Experts of a small language model.
Size: 10 layers, vocabulary 5307, 125M parameters.
Experts: 2 picks a token, a softmax router.
Below are experts of layer 5 (counted from 0) of a mixture-of-experts language model. Rows are named router (the router's row for the expert), gate (a neuron's input weights, with its number), up (a neuron's input weights, with its number), down (a neuron's output weights, with its number) and show model dimensions 336-383. Each number is 500 + 40 x the weight over its row's rms, rounded and kept within 0 to 999. Numbers have three digits each.
After each expert's rows: "raises" lists some tokens whose logits its average output raises strongly, later layers aside. This comes from a sample of Wikipedia text that the model never trained on.

# expert 58
router:506570508509562502495459479524505481512510447493446473483447481506438464484519545457481460420517535479474521546432504527458482452536520499500520
gate0:418488487512521446517529494551538627431545514491537568462424524491483433480413538555515472494505424456528524484514470373512411594499483547490520
up0:449545453452499508527544540497509608535499462483502600395474570525508423536432524522583421434557451519515484532446536415508541542467495502456462
down0:532407455483495532503524494515543483454531485478504550467513429525516458507507512477477416461530469469464517447500497425444586487539463480511497
gate1:519510420510490570541525496450482535508514478467529420491512475464525537411472499451442528568523558491527516496490511529513541601526475422517495
up1:501486462489500555536481544434487488535510514447531468451512464455417483544503528439513474500532474521492460574502527538436470490489453482484524
down1:473492510489453567523429458495510454507474433479495429508493482490523538506455506474419583460486512459471435552466502533433525416566487580472488
gate2:556470525519474566503544517455491503496506481529528541458500526508428519479487409469513502534524544549489536503585513505559483493485544459564508
up2:477462444477498480504488508521476537582508481483549415443499452463558492490523569547563505475438539511533490490496514524465506487519531497510530
down2:505471540489490538610533544492534481565511525537523500536599452528408487472557528533565509467566504589498460473512558496523431566492411503521568
gate3:469560479477525493571452473442495429432532519469537514519487545465456486511512558531504470552505550533520422439588535455493545491466451501547520
up3:541517444507418450579454485470487499481529449494531519535554520506489539504483514498458556456414478454532467506483449442512514454530478445469467
down3:512506480490521503479519553528505439504557488646481458479439587532467463592509442518482487534502461518555423507547482444463543515449528588469574
gate4:575513474470489493512479526502385483525473478440500547461522465604503523558472515548485488514486512429451512495581456453497558531540427529484395
up4:604518592525512520500549540433520528549578511548479404529463460484461507485465481468493504445456504469499490562498570506523566492476556528520451
down4:561480511455446465536506542500517504542469538515460534528556494590490464519475432507543458425464503531497444496514526510489538463494490498572431
gate5:523533440477517453526456468424514462467424541502462413493442547493569511540483472515472544443510433482437466546470606479447536465455474510509498
up5:415490545547495516533536572461481571474488438450535426502489480519452518542525449676428495482521463545483497524505442472511484537476504521473468
down5:570538502432486551505530457418518506473435543472537495524539460507556515466525443454510478464523532537475505518483534482456517439422520491498451
raises: " and", ",", "/", " (", "-", "'s"

# expert 14
router:486560562423529472593529501515490481514493522476448491541467524445503514523521487516477494456481457481485518534523514461522534469506499441540415
gate0:458508483469494473449510478503399525510536481535535455479481533578480442535446511490516494463431459480558495492499506476482566486485479517479550
up0:508563482425537401452515509488512457522541502507473516512531506462497492473402580532548457458502511491530513550453546510467525517536505590526458
down0:480549450502441555447505540506486455507535615479539507542488451543466473508460471498508555504512444492522512471471439549530466601505499475493469
gate1:494499481605513515497529470497534517536553445528487495511522445526470539443452458497520502550455516535558478480522489491443489527500438502474498
up1:482585433469545566460445500576535503538539518514531465443539494514508455486555502529545511433464512428482448566473473494463500436511499503466516
down1:395448481527467502469477512542449448495521515461524529575450458554477501479552648511488488484523457483505513494467498544451503567530492471534510
gate2:536471430502553512465548509547534425507501552435490543496525487509494484470562414440536518504501573505489547515531489525520570479507509506511464
up2:468517529497517529555456605562534490557515555474458379451538520463513505514506475452535404461473512509445513517469506483506469497489484464441463
down2:546551480521516462540486473399566508541548484488455474472370562558439457417528548507510515484542542473554442485459546526536466476471503471495467
gate3:487526496519467469503499499481605501475491527540521429587460462517466457442498497548549454466480509469539469491532581485487526532492403502492516
up3:481471472496464537465462553552598481391498497503605532547607475532456544460465490511528457520511494525546568484542519549493450534488580461555477
down3:503508537493551563475531519457428489552463480561392488440508484520509500486444504528507524507505514592539503534525489476492514528491463533491572
gate4:545457511483485590538462513501420494494547454530462496447568555537479489531531518534440497508424539542499527491524491519544494512519469546554470
up4:568551506533590471487434536507459507538518525528542432544484480513486444479569435444498492508449501420453459472485501498462601494453473518498503
down4:524504480468516476520503425463479537451489495557477465429455399531525543466482464509517517401475524527521439597528519463514481500499491503607488
gate5:554494517461580504550531439524444469488456480453486524453492457514492435508546537482551502488546464536441450432435461545451530495486435535566519
up5:518430493507464423535500518446475588543510433505556468504534621467494502484530420535532470536498481455527530534540537527560548562458506519466478
down5:522427515518465592460542531507506537504484465540467494505550481499504452465483480497577533499490600466471471542519471481482537486453465500489521
raises: " and", "-", " in", ",", "."

# expert 54
router:490514475530440448476472492496445480424516538475494519475576503509542549481489515587480534469379492556587548542454468541439464508545536456506527
gate0:496522490464525545535524554453481545504450481493480445507429502501540470488425508430550485579411467431502449453461431467529467478500472444495537
up0:506557574491486456494475543490499506511482572488464557449547496488535532479548549525501513500489510540538471510510403542541534540481501432506493
down0:500565512481469444465518527418540554508516559566441572476534523484532552484506503504541508484481506524504445562459511469499484555480500442481504
gate1:477503502521488531473462530534559557492523420487495517472544458500520512413479469478490540525527582524485495481474482468553496527496483443471460
up1:510507383490501551570510545553427449503508528505514492456535564529506504478501510478455506527508533441524501488560538517446546497518486433463535
down1:519463463476533581494366569624437477441511497506461490517565478498511547439476490555522528548474483608521473515479496527429488513489631471501553
gate2:555528418517487478551506531525478507483520493531543484491476500511498480476487465476554499541541517478501531464521419510556498494477514471504440
up2:566462511531542447509502537491476545549527486467491467347555503535606512488564566491504497413523529512414454485555491468488548430557482471483483
down2:434535552523468480531584496456519486468524531494539553543480515471436496497473605495514501429533520541480502481530542467518521502513521510511475
gate3:552538496496484459525510546418533516485511535531500494510450543507490510455508564453482490459459523508527427468545488459473523468456467557522453
up3:530469504513526479553445520523556412481510447538509494529541503494489522499421466485525551515441481507527558486519469530469498483487535430541486
down3:546511495575503475532495503477500516530516444516427558399534536435542488503560489579481568533471476494485488525458507509501541471443497429523487
gate4:530477547525511489502489477473445483570512469542462507522476617594522513511365523483561572498454473538533539495434501473524494542475462558459487
up4:572492509495556453491467576490502567495520524530430502523463438413474438509506484467508464458399535447498479594497517528526550478520493612565484
down4:521513486425451514491517492464517527543554552554467463517509481449537489451510537570516465462496542537544514506479548532416514522523465432491552
gate5:496503496480517484495500554563452474455473502516503430499444499496454497547417486392443455445487486520382457463542466511440508453498483494562504
up5:455478567457465477494507507441537594550474537479540446487431573533491501540558468522553508535650514539492522516499510455553560464488531449492544
down5:498532570489573448470529451534543536519443503433528537573603592527517510433495523477531449501524513498515487517465508519480485460418518518530433
raises: " (7", " |", " (1", " ("

# expert 13
router:454434490485506462564472469572495533480502488472484502459571416497567513456411492471429594558526472467467469455536489487433480489528476400410485
gate0:520501544519423464540508483535460554477504479477573481414489471528498491490498456538478486564456483447501504520471497487559581532491419543450573
up0:543521504565506474508459498474510501542556450434458538507524559547486563505533544531558535460529442518503511522485458581530438551483431474512438
down0:544470543474542513490393478486499486573508484488466490484586520407462558440544539485547510529439558487493520515494489448479485502559470450526438
gate1:548580501562479526518506502502548483555563497467477483509475509448498445472475450477457518548500527537514499484487454508504477536504449493459552
up1:490504382479554543472484479453477526512472485509613511488574473511470493501496488469538479515478508532571495538533460492504547537482583495501534
down1:427525469501497507424510539536405429494503441511473469428523506414495518502459482448501549526509488536467460539495509486431503556496529403408506
gate2:533495478526452483488504510407444452551448513483501473499497518497456528513518465475585462428392492461572506509471454488607512525516521461558418
up2:496464436414518529598536468472530499515542487489605420477544540538504479534488471500475483495475517605428511513510424583563541481463504455560510
down2:573558515507478519616568537421526531494454484498496488547460479507451445575420488497534515429429520509490531521472554524479457453449448493508506
gate3:484458471506499521532510547502554539478455440494488475490502536463506491433560512442467620444522542506512479450474454530477551429476426515511437
up3:531495509486506507539522499536489515429531489496602493544552442460493474508478461516504500445419532480468488477477449454576496429526510509573482
down3:484523446600520522577468580480420412530508538556477460499415470446462491514534531499523457533507483504564499536552540443450529511477484481494525
gate4:576509556468448487528465451491437430482432396499509577516455571503530585524439431519440507444474519442496560469531451547510527456497450511511430
up4:588388450475576498457540485509434518497487578540564455587510492530481426495549451492458490447457539497460437441510523484513546525499488534530440
down4:496487517469438499526538425520539543477438514473494532520476460499517516476513570572421478500466524576553444501449526435508459476501529480478508
gate5:497505558487506480467492512502576548496424522524447500497504514466514491491491494486439505545453503522447480501451559531470566611494409520548501
up5:543513480506421522497549495498455531470489458563520459576586554474467468535528487568469376504554485545454448481562480546539530527492486517475452
down5:489496523507494474551462453490593472452387468525544563542543456552425423509582475514520514479546554469534434525463488476477457536485495506520461
raises: "-", " in", ",", " and"

# expert 26
router:467545480507521474520456506501440545505469453421473420467498496510525468444515479489508504492450472542530487553486531432478410547537505430481534
gate0:481509511470479510460510527502511539447536497501515461452403515512518432545458513507478484495520437451449522469470477473451520505556507521510495
up0:479522547523473459543495551530436555528486478469424596509454524557494564461444493484521496434520522505469464550508467520554518540447528517461465
down0:547438447513462509400408496466494498532463499488547518461552540513514393541564505530459518438490447570594472507465516531434485576560450422501417
gate1:482474498504471511459520529444516514548486496541538475467503472487501504505483510439480533500451498563509599476491546509449472589511510502405466
up1:490465455438544545537502505524481571544538480449509501502441487434467541553500557428492416505523534437518421543479508480420573454496542497530555
down1:435426490507538511491470504522489533540501502471453437526499543528506445557474504485470471513509581503553496442488492477509495497418522477459525
gate2:527536550558515490523473547464516473499529518559495534516534516521472529491503492477545519437468532477538518537432462531571496506478504489523492
up2:522562509511501531446465576475449486510508486460499403376466525496528476497533499532480540496493556579497488459526444539551502419518630419482475
down2:559583474513459493511452484464493495458530567447525473456488504493479455463478516478496487393474503538503550500453455492496521503450507541580449
gate3:484581495527481511501501487402478545473480498500506512445509537553463462454477500540474519539447500605512503488557474508518485565486482467529491
up3:489462565478474511512494456489505454446536491441596502549600595545489517490517516550498481452457490536514481491505472497493475460495573430509485
down3:499478417517533562495424523552579488490479483469444507509554523481503478535534523564496455482477454526551578516469506507501522484546441445556487
gate4:609546508464547522557503422513486476455523424432481483499523535496474505548366539566465485486502516534507506452468514512548560496486437568543541
up4:508459537474576518514492491448492453516464476508502501577492411456500524475487484451467419522428517497427512553549560468473535467485509587414531
down4:505518550438561529435474520489525490475499515538497492511473463545566494468482487543539489525527509589581488475472604501526519502525438516541492
gate5:491510482464517497538508493457517519523450489546487454521484466470509543461519490454474534475506527585447464480513522506477573536469425571490508
up5:549471465502477500447458504465526569490486475495488502545517543485523512479534491467562428467583449505480408465524525471553509500477504549461453
down5:489547575566507466474571539532437516422513497488583569532493514566405372520537481509527513474533458467503492449463507552495540488461473520457381
raises: "\n", " (", ")", " and", "-"

# expert 41
router:465480539496466451526465469475592483564503547533511500548517483541539509431548512486513479553528521469517418503496474543498510465496511504503456
gate0:410505515530505410493537498479505459533446569512548466459472565492496382432544473460433572488487508507428485430457457548493524485447536479444487
up0:493541549484506550467449489453495483573509482547485535529501582477458506519454496467544435449490465556530477566441552502422475546477548486496468
down0:506441543507507520470493542516482505520503448480503532518500515513532489513446522474513573491535449490452540461557544466543494516523457496479432
gate1:479535461576492505491505528533534443429481438528474492510448548478511509446497457484505507548520458569552502516492504416494504528531486396483470
up1:533518401474512446532468503518509487449532519416495498495523434560488465519589487437482500484515577410467465461473502604412551520518534500495592
down1:456458478489477505494423494457436454518542468523452486490502500520495519504470470544462565456512501474515530506470485550432526567429516491422506
gate2:507463501499530519497447526391479414441564463497482487532465514500460472474461511501494563504490512510489536532551523557539490468498534465532537
up2:502527423574520491543448528475509536481492525438573434467491518463505485501453512493526484535474483459488455446548465470539457516489488507524528
down2:575542445504468476538530485508579501559458499504485512456464450508491525519598554491516542476508535443463486574465539483474493530460529456541509
gate3:539505495421484485554459519448500522401537519458509491579458560476465437405511485491522475486441491553528468558537458482447478511503522502519526
up3:538520484430523474494444506416473540427547452421563549476543495528474522435469561505505523466438513483502544521516474452552525476508592438469446
down3:574514429573540492417513524508551543453546464539435469458464524562522473466547508492475500508510537493486438539535575504465477534597508562534544
gate4:532550519529506431536491475500482449485445431519487514511603488488505517502494577518476513476508467511579587411534486553461509500537439516541469
up4:551502605502544445535550510463521523551459570590465491541491499495510505510505459504491525476500478506526475513503577503526536490499469536485514
down4:491550525516461472588520425472443459494414539512488542487535535466529480480493477483497477468530503537492473501479540507371498464485441500467467
gate5:519533429452591481483517530477499501515486460440461442571420494540524534486484540544423549505422502589412487516509483543416512518477526531510560
up5:460473500534484469549495529500499575446513495472567472436517568517479524520480377489564482472545414476538481559496460450583495492487422503463515
down5:539451507510486543557485587479523437496495458519483488513433505568462438542482476429506540519498543499521489552447455512475524428551519482413497
raises: " and", ",", "-", " of", " in", " ("

# expert 39
router:523531471451502520498522501481468496532438490485528534578468407473462479481499538493519550551494557495511442512520532454497507542519408499470470
gate0:481509534518483444468492465474409532496490452516474439423537479503458482481488561517481455530497513526536482435564522470451533498476537466560514
up0:505532524525474546493521484473477480528530496547427514475550493409518500498459510505558527501535529475448476503520474454508420547467531549548472
down0:510459476449522513473547485484490559494473556534511470422456546533491520550547510492494538510557524534445461504533525461548521459532517517491498
gate1:477484481500499543443525530521497468479572438482456480502459492475522427472448515483468595474475537478522536465519475503510442534500463437476477
up1:525501455521473573506506498435433567493542443457479515487448505527391536523545539441450488476517488434532498523468461482434505549498507490470560
down1:455504503598493484526601501524412405477481474531519410527501537586544464536509552521472521464497503436533470495504471501450514486454459471529478
gate2:503466530541564489531463559490576431488506506558464485523496500485444473471525446510543501475527518455478501565463467548556442461466507465566517
up2:417517479488563550514400550533495438514510520448557448416496472496588475607475480594552502446486495466471468521510466513497465399520469487523515
down2:530554502516507455526524482485474486494535513460482429501530523517473528501496529451532506364497575510494461536478511500498482535494513499499573
gate3:501492549523477519460473528533522513540445500486514531578534587503499451494530506443500508486450506517501548505435428454506452531512525458436513
up3:476521517404492494488461475521475536388607495466567535503598529509495480433485503568493496437477479544499506450579479518517484503473496492471486
down3:567463442506552498491518478516560493492494484582449441547471494496540499495532541526450503464530528499531455499536574527487540531480410544528478
gate4:544569460518470474530497476473457557483502471462481488468487538564501597568480515591449540552546533418409490481503525492505517552490451543585494
up4:523446560464487397478508540500406499515523462529467485538423451466511455513495540472492484486537506566465555512575523535512482441513465507512528
down4:484443597447468466513520447503531520536467452478497577452551503489545514465566549522495522492519541531477513449519515476484507505533472488561459
gate5:548556464472513567525493520417525547476476555492488488459494505607507529557457546503479549522426467478467509469528464517477539495490456547544563
up5:548540527500488469472494514530484496497492444516462468540584502499489469504523512571544510458490521537481506499530426432508566544516553504543544
down5:469493478480506531500437489546444482480493505482506495454538521497480450545526425548544526480523516486499561542512472496488472507468516534491540
raises: " and", "-", ".", "is", "i"

# expert 23
router:469547536503531585487465496441586442493558545457494537545487504521532527376539471425543479516466515472544431491528484508524476470454475484454452
gate0:486556539532502503460543472556480524497484516633520468481451526511462532522526541513427481457442496514519545506447494498440578571470522583522493
up0:572562519447557511525457444427506436567514496495472506473556456501563489502477471456579557486556569487497482490531474504532516481542443476561520
down0:495450478417476548473441555523504503512539507410508630536487512594435451446504437435551523516425503487544487427485528539517530490568447404540458
gate1:518503472548508519549464491537502543548487522562448522522509449464495458524488457486566473506489509505513577516505486540528504526468412490485486
up1:529505477487538501510465522451492470507516436428507495470500481517442501422577570455499450474520538482490473553502496450391547500470568485460539
down1:496501468579477504527462497495454472414552516543486497478539514536524484525506511441519529444494491607479484490542435545465488513487500461457435
gate2:518477524531507514538482472514516474425568455539456526520422569543475495465406533488426589478494508419525515538517464536565449458484451482478493
up2:507474486490522567487479468440507474575493504478510426452466561469531500599513476522489460466565520501480487420523503498495454476517447502539534
down2:493560523489537482503498559511562481588478544511498619521423429532503521462582503494569494430496487511512510504506496557554524497467475521517452
gate3:546538496531445490519480435482545486492529455489501460597439558411460509498522527543521471531431558508496518512564540447526485512498469493425532
up3:543525551483515490500473458552471468436536502499551521544527514482412522457482496548480502464465501540532523494534504568481415487474501468475504
down3:466529458622590527465580484501541445476513532537448547482467500419560500534513535552489519515524405524526439491458493523475539553513487460545479
gate4:508452476499500489531454494495437491486465460461539483462528522529501578529481534546474481504415468469478515449543450577520475435539423519545540
up4:545456543538544479522481465517469453542540488570518493567472436433543457471466441466504438420541535450463484547499504481548568463506490544491499
down4:563530492430501492544543442472557504531466534487460576492527571510607569423413521527432517491501569489480508485579475485452496462541450463550498
gate5:481481434459553495523467439479456506558497531415552411533490576424536537488475478504481546447502482508464480499482534502404566487426498539478494
up5:537508543524484455475488495460556567489428442498551471530611508459505516472557445449472491494524522530496526467499460483559560567439434526482476
down5:511517522521535492502408493486562473468511500476554467436507478484546423549449474471492536431453484496508479551440485459459455573533498506571498
raises: "i", ",", "a", "s", "-", "is"

# expert 28
router:495485447493505499446475497515428530545414497550592520481492479508505473557441568520535505490428522497541561462527534455516573570508472520403471
gate0:436432561501557514475540473481552480530486545477524397476433461503462531491486466523449478468518484482535527469450500394481575474479485499454452
up0:494505479530505583499502524523496563538506499544516482462495504539479511438468548596563476469606493494504496473574483503533491567501553534517453
down0:428494518479460576494504446495455510450544437515532508482450482529444466495472480507477506511565517498515571523509504486600487523567479498468517
gate1:467472468516491564482466510512513521556497481506446501485518441452553460451503532510506516531438568472514574526486537545489485580502437468530478
up1:520516504475538516516487481531511457485557561538499498483486461467498394507506525474532456439502565430497458560454551569492551553563518533501540
down1:440532505509497489480468572480486496524520493571558477516522500527506462548504500436499557388479470510476542490481472524464558532487485492526410
gate2:509507552505512492552477540456512537503525538497488519535487540465440495539465481446531521465418479428545552517502510529571521433527485472481482
up2:490496492539498528484525611462543447512474391509498497485485470498546502506539484483508530476520584509544494500529511509544443486508456473472481
down2:517520541496479507469539537470542493441589472512537544491465474541493496546599512470443496509538485536498499477570516480514490491504426462525506
gate3:465530524483468501516486569512564470493518511515503463574447536393403536455481555484487456535588492500454414506538504531508472459538430512439532
up3:453545458459486528559467484507500525469533522454530528479556565455511491477506531534485419493454482501519493555498459528447519506495520430513444
down3:502480489519478542539522536472510486470570525500425526513462579471490514466496513524411488459500464557530496556485441489536498553506507525512573
gate4:512496496445488483512503509475472511528462488503474459485589501545468578498466516549486496472477477506512567415529414541527487553522440524457510
up4:561470505507509477509551492463427525602562460507471419475475525561485509420495448429467473513486496498507502537511518442527543538499484489499469
down4:517500552451432478536542398549531531564451440560452483508490468495540542485486468435574436465492536493545439531511515472521544451491512482415503
gate5:464551496457552426533512496420517553512470557515512447452436541489447559524474554460537482435498452582455474506505487494472462486472454525458498
up5:460480399462517487527486479527523605499492447497533462553498524518507493500540487579450450511494490489562449527498481440612480555477408465484507
down5:496493477599531498490457526543398507455528476550436483561487518544507461435526520464528501478518469509489493509461510537455547534452436520462464
raises: ".", ":", " |", ";", ",", "-"

# expert 50
router:481548473487543571471562511481537548515581436516435478582521467558454538466531527477560504506578474435527515509457470492545437495534481478490524
gate0:415485565539521486434499516538446502492477531505503519504429511517519504477493553426430540476470548501507484380500500446448526473498532463533439
up0:483494521492475532556491489449498563467435517566514579430512484503538481467544530506555483420543483468445522561448493511507467495468578494514475
down0:498470507479437519540551484458510414458489479499479486391492443481555473528475485527463489488611547455508482476564418557409463501561491435466495
gate1:423501487504473489471535468535492515509564532480545573456422477477460525427468458517463492512492506528519512475514482436514451555481491472442435
up1:552476491477532478489528509423444489490509488505562515435512487504517490471505513374503437467533462516532512558479524457455514483520571549447540
down1:444491483506518514479502446509495512479458492527496528493542503553482492478510485453443528392503565491494457475449468559446507504504559486454474
gate2:503460542558554477529455456424501476481525463534474591474479556488542464402464479468533539499515544451543526485518467587556497578494424509515444
up2:479447407558448496530485494533490486573448483467508452461509518501532446501466508544442461533546477505418494448532521539489510422521508446499435
down2:551527492569516527566468515474539455503505464546495444451492419489432536479470519437592533409516541485488470441522481496523463535528590542517529
gate3:523547472448419455497459447448539453514545545430496585535495554530511490413468496528513504459485477530467506523597507559484533500508529450513498
up3:415509495547488499530473408511569500432530476475557530558492474523473557445527520453464538478469514490531528503500463460532451488517493493545481
down3:538458434479490506483510531528498518469535472535409458467416539551477454449527476489466430523545518480523447524543458547474493545544519525511526
gate4:524498484443430455509450448505509463503501452501541496450569505546477555514443541514405582467467572460474486467530542408491497490502457536451476
up4:515465514531533481514543471457452510517600459489446457481370411497498491473531473496535528460490511469496473530511472528562537486554499536494428
down4:564494547426434471507569413524513527504480425466492472521531528552513594472479513545530486533488519508531508538465539484432525549472497495528563
gate5:490530533475514438546453492530474506495478520473482461470447565463558523510497552526560494437507488572411455513495488429463552529481463564524532
up5:438482533533456400519502527494499550527491458553504493501608527545500567532527486530469604502533452496460520503505517411541569555509534500463515
down5:496532581471487534499429443584410509506487456450497416511522472411505523450509479472549602499520470479510384519507490468431547512483513489492442
raises: "l", ",", "i", "g", ".", "ar"

# expert 57
router:417531534541441520506442488518515460479444496521527511471446487446467536454457477542525529468443493511514445450460535443525529539540563532456467
gate0:505513459477499497524507585529484469470511501573515515481479483442490443520382466581491498541465459512461481589529503507476527545475499464517526
up0:531495525565488545571504512477532454554475531502418510438524446481516568441537432492515534473536504542541514595560563514432505579417492465541503
down0:517483470508436526530492501515500549455540443532483553598424546505546449499500457448426421506532419465523483445427515604557496519523557547470518
gate1:427494470505455454482566508523548448541574546489476482534491445483493495451523516500507461538562545530466573466520549491467446511517476479538451
up1:538542447496470570516523490533513492567545445452479499503505513440459496486504446520417489538490473417546479541521580505447585571542479492500499
down1:448417508489511458581534484436509490486488465516533411502443485477521495518527552497451492524548423501437529469541411521500478487548445570439468
gate2:494506543516388457476548575465514513553482487445503549521531456480502548513474528457493492558537491477528501517551519504553519485507456502522470
up2:487501503464504551514413558543488526544480461447546478527554482432548477538511556481488493515482520562459465470541459503449557450459495452488525
down2:449486576450503584469465516493521583471549493491557488484453430553461390511532511515517525483499577538524527448504521549447545562524511454534536
gate3:480504539546506518524428484482536452460500476530449506559454516460467522450507560499478496545562482473444454473531500468535503507493431492532530
up3:460506484518476455450451479526538468417505483476489601590553535509462537372525473488545525487428558468526457532487465532500441502486532476460505
down3:537540513551452539548444510516475443525565519550441449435435534487502462506508593587488460488495480454597536485539489521491500519549520475595503
gate4:506454528508464458564494489511456485524520448505479521420493514590539558518466562558470550492487520470527533548553542492515560496491528547468494
up4:600557519466522458524451506481458498468524497511524493506530480468470504521507473479562441448450459494460517509513571530519487517516466543482470
down4:460533539552486500493495476519515494497459519524542422506515517472496514434509442538466519541500539549496488531438490464398516422486478490505515
gate5:486484474526568534451506543563543514496505508454484479442481495537521484474417525464528532481535531547379442571479500507496527522456520502482478
up5:500492501503459496505532484494517449521502442517492477534616539501495538465552461507462506523519504514578521448496504454506540468458512484457496
down5:526519512475490562537481462436473512480461514453511484535548503456450478426527499485477476531551477461558528534506478520439521573498486485446453
raises: " and", "/", " (", ";", " |", " in"

# expert 6
router:535520522544519442568490514505488510477477542547462504449401516515485447507522538585485552475535495491509481544521574505548446574560537539511528
gate0:516449459518443529508549501463550491485533541604624530429470558542463445568438482550496473494473579499468504473570444529454542470527529471519473
up0:502466553464477515502519538497589507494406512583483588540487550515476437503474517516585499519506577429505453516498451545515448554523472509470437
down0:422497507455505509470559486581517484532460495469469494478548586529457544469456425520610541508570508530523511525447466484496511487510476433536446
gate1:458555454538599504584516553490498499498479492464522487469482453486530537394481442486510555589543506474509505458490571483445476606507489417414472
up1:548515431532455558528490503480559519573531472552491460443518488442464462534494490499535474512476482413582469555533498591460506466527572486490524
down1:509551469523482525515470522498460450498474524566494480564518515557490465517501533498504552505496440500472501532445522495469455545465521492432483
gate2:534472497496509517516545498521508445532490519497479533506490522555407482576501408482465475479508518448473532535456471478505462558484492473485465
up2:454496518500540477518481507523505547498485517470473471458523476478540503428490543445514559468475522517534502457443513551507485460571538492475517
down2:583593511505466400533467477470532493553472528514553457476428537492510497521497491458516490507500494471435495536518513471577496533451556452550552
gate3:478566498452471479523493554475557470469527573507546557520471517512506535503487495543564525465507516444482457586582492529505525479535450522479522
up3:492526494486513502605442589483503456431491456410571502502516451530445534472436559489524497484428469502461458511561465436537525465517470501521505
down3:526562498484484510523550546463543474462543524504508448423437480385496474466519540603458514551513515560514492481469478494449508611448503504534475
gate4:558544483505470451464481463486494441488495544526425502494509577537513467516434512527458551529508475461488516530518480495617491528528403449533476
up4:565518522513544457489503513488431487463561540486493480449511454514538466514483513503433521457476485434415478478482545494549551497531503520539492
down4:527515539463450479374492454578471504491501503508467461530495482561537426509554476491539548430491518516485468504495492524483545502502505497524397
gate5:500544504466552525543505506500435545487424459474492425476481527486490505475486512466532460577525397530433528527497494495510540478505415516489553
up5:495490523490501470513532503480522534554477391475466442460532487551462487564574467559490406503577544626518515522548507391547604499484461530514566
down5:436566536459536553485562524489522560443424499515499480570550425469480395515505455524508537526502502557503465544508499492494499590532575518560468
raises: "\n", "\n\n", " |", " entire"

# expert 49
router:512522433532496539457463487474501530501440439445516528428522511490548563511430514461485540545480514530608534573474498494487511522505508493415548
gate0:479511501502572547481529464491524420585479555524539522468420500522451482454478460495484494514449534413478476427547530441464481491480498487453528
up0:434504472491512499542504463466495490500479541579535607457555489522438478488545551476565490488493534459496497551507497490489433515460566469526533
down0:494439487541508427414519489526516482583458537473486501510519537477518497498527538519483458521438493485498462482450562452457481551543551465499558
gate1:472513510523596508524526494497474530613552434521524517466446481503499518440480420426475533496511543558545513496545509491494520524496518464505463
up1:505531463581506556458471495503526472487529519391539504447512511455451460466517457486504500534531493484498473539508574536431514507482536506462479
down1:462529520502517547505572476514445522501495492452496496522519580459505426467486473448533536504565526469482526461493549499409517571559521475478487
gate2:612455485514527470499492520493444443482558538501579451561540491538547533477514491482466547443497532478473531545536501545556528464456562484511503
up2:427469465442474551534491529521471387533461513446519501509520532474564481555437523494450507520414475468506531490513459501451491511514458531502481
down2:526475517537513542520539486471547508443516501389501404461484470519512486481468533472538538501498541459531612460457527484463542503427561498535403
gate3:484488544478421480444479550540497515500550493535469505564467577514471494458494529458489487515493545490509538486565481471547471491481532516477515
up3:538527543477536503501476482518512498483546455525550509483550517457535455448436465521515533505482502485498459526469487552543497424488454488481472
down3:565538447574498558556556554460443487467507498524432482502492471523547465490474494544648451490572507512497491535483493504514540447446459507437503
gate4:485439554503550533595449497452431535465457484623378522473493519536496474490393520452447514426470519528478568492555469510534518486482462516489539
up4:544493450487492437423534531550492500507554541445499472555513519518504500466559459495484540527481495441421412580439540512502511561548475556495451
down4:501526477514434513549565436462556524477505500466469395467550520468496525505393497535533536507515505512443474497488503466500526480477391454518514
gate5:486503529501526503500494476531469516521492502523434460517489490491544543547496480458518556513481484583422529550454504485446525495491477543469482
up5:483463491475482494595509522471524559451572511481518495490534539520452466530551530562450455437524518453511467500587527497528516512498556446491518
down5:488546419500439496514489468458487474473535464406489469529484490491463470485469480442440522544493472484431472453530509544491498470507550439544496
raises: "\n", " (", " (t", " (n", "-"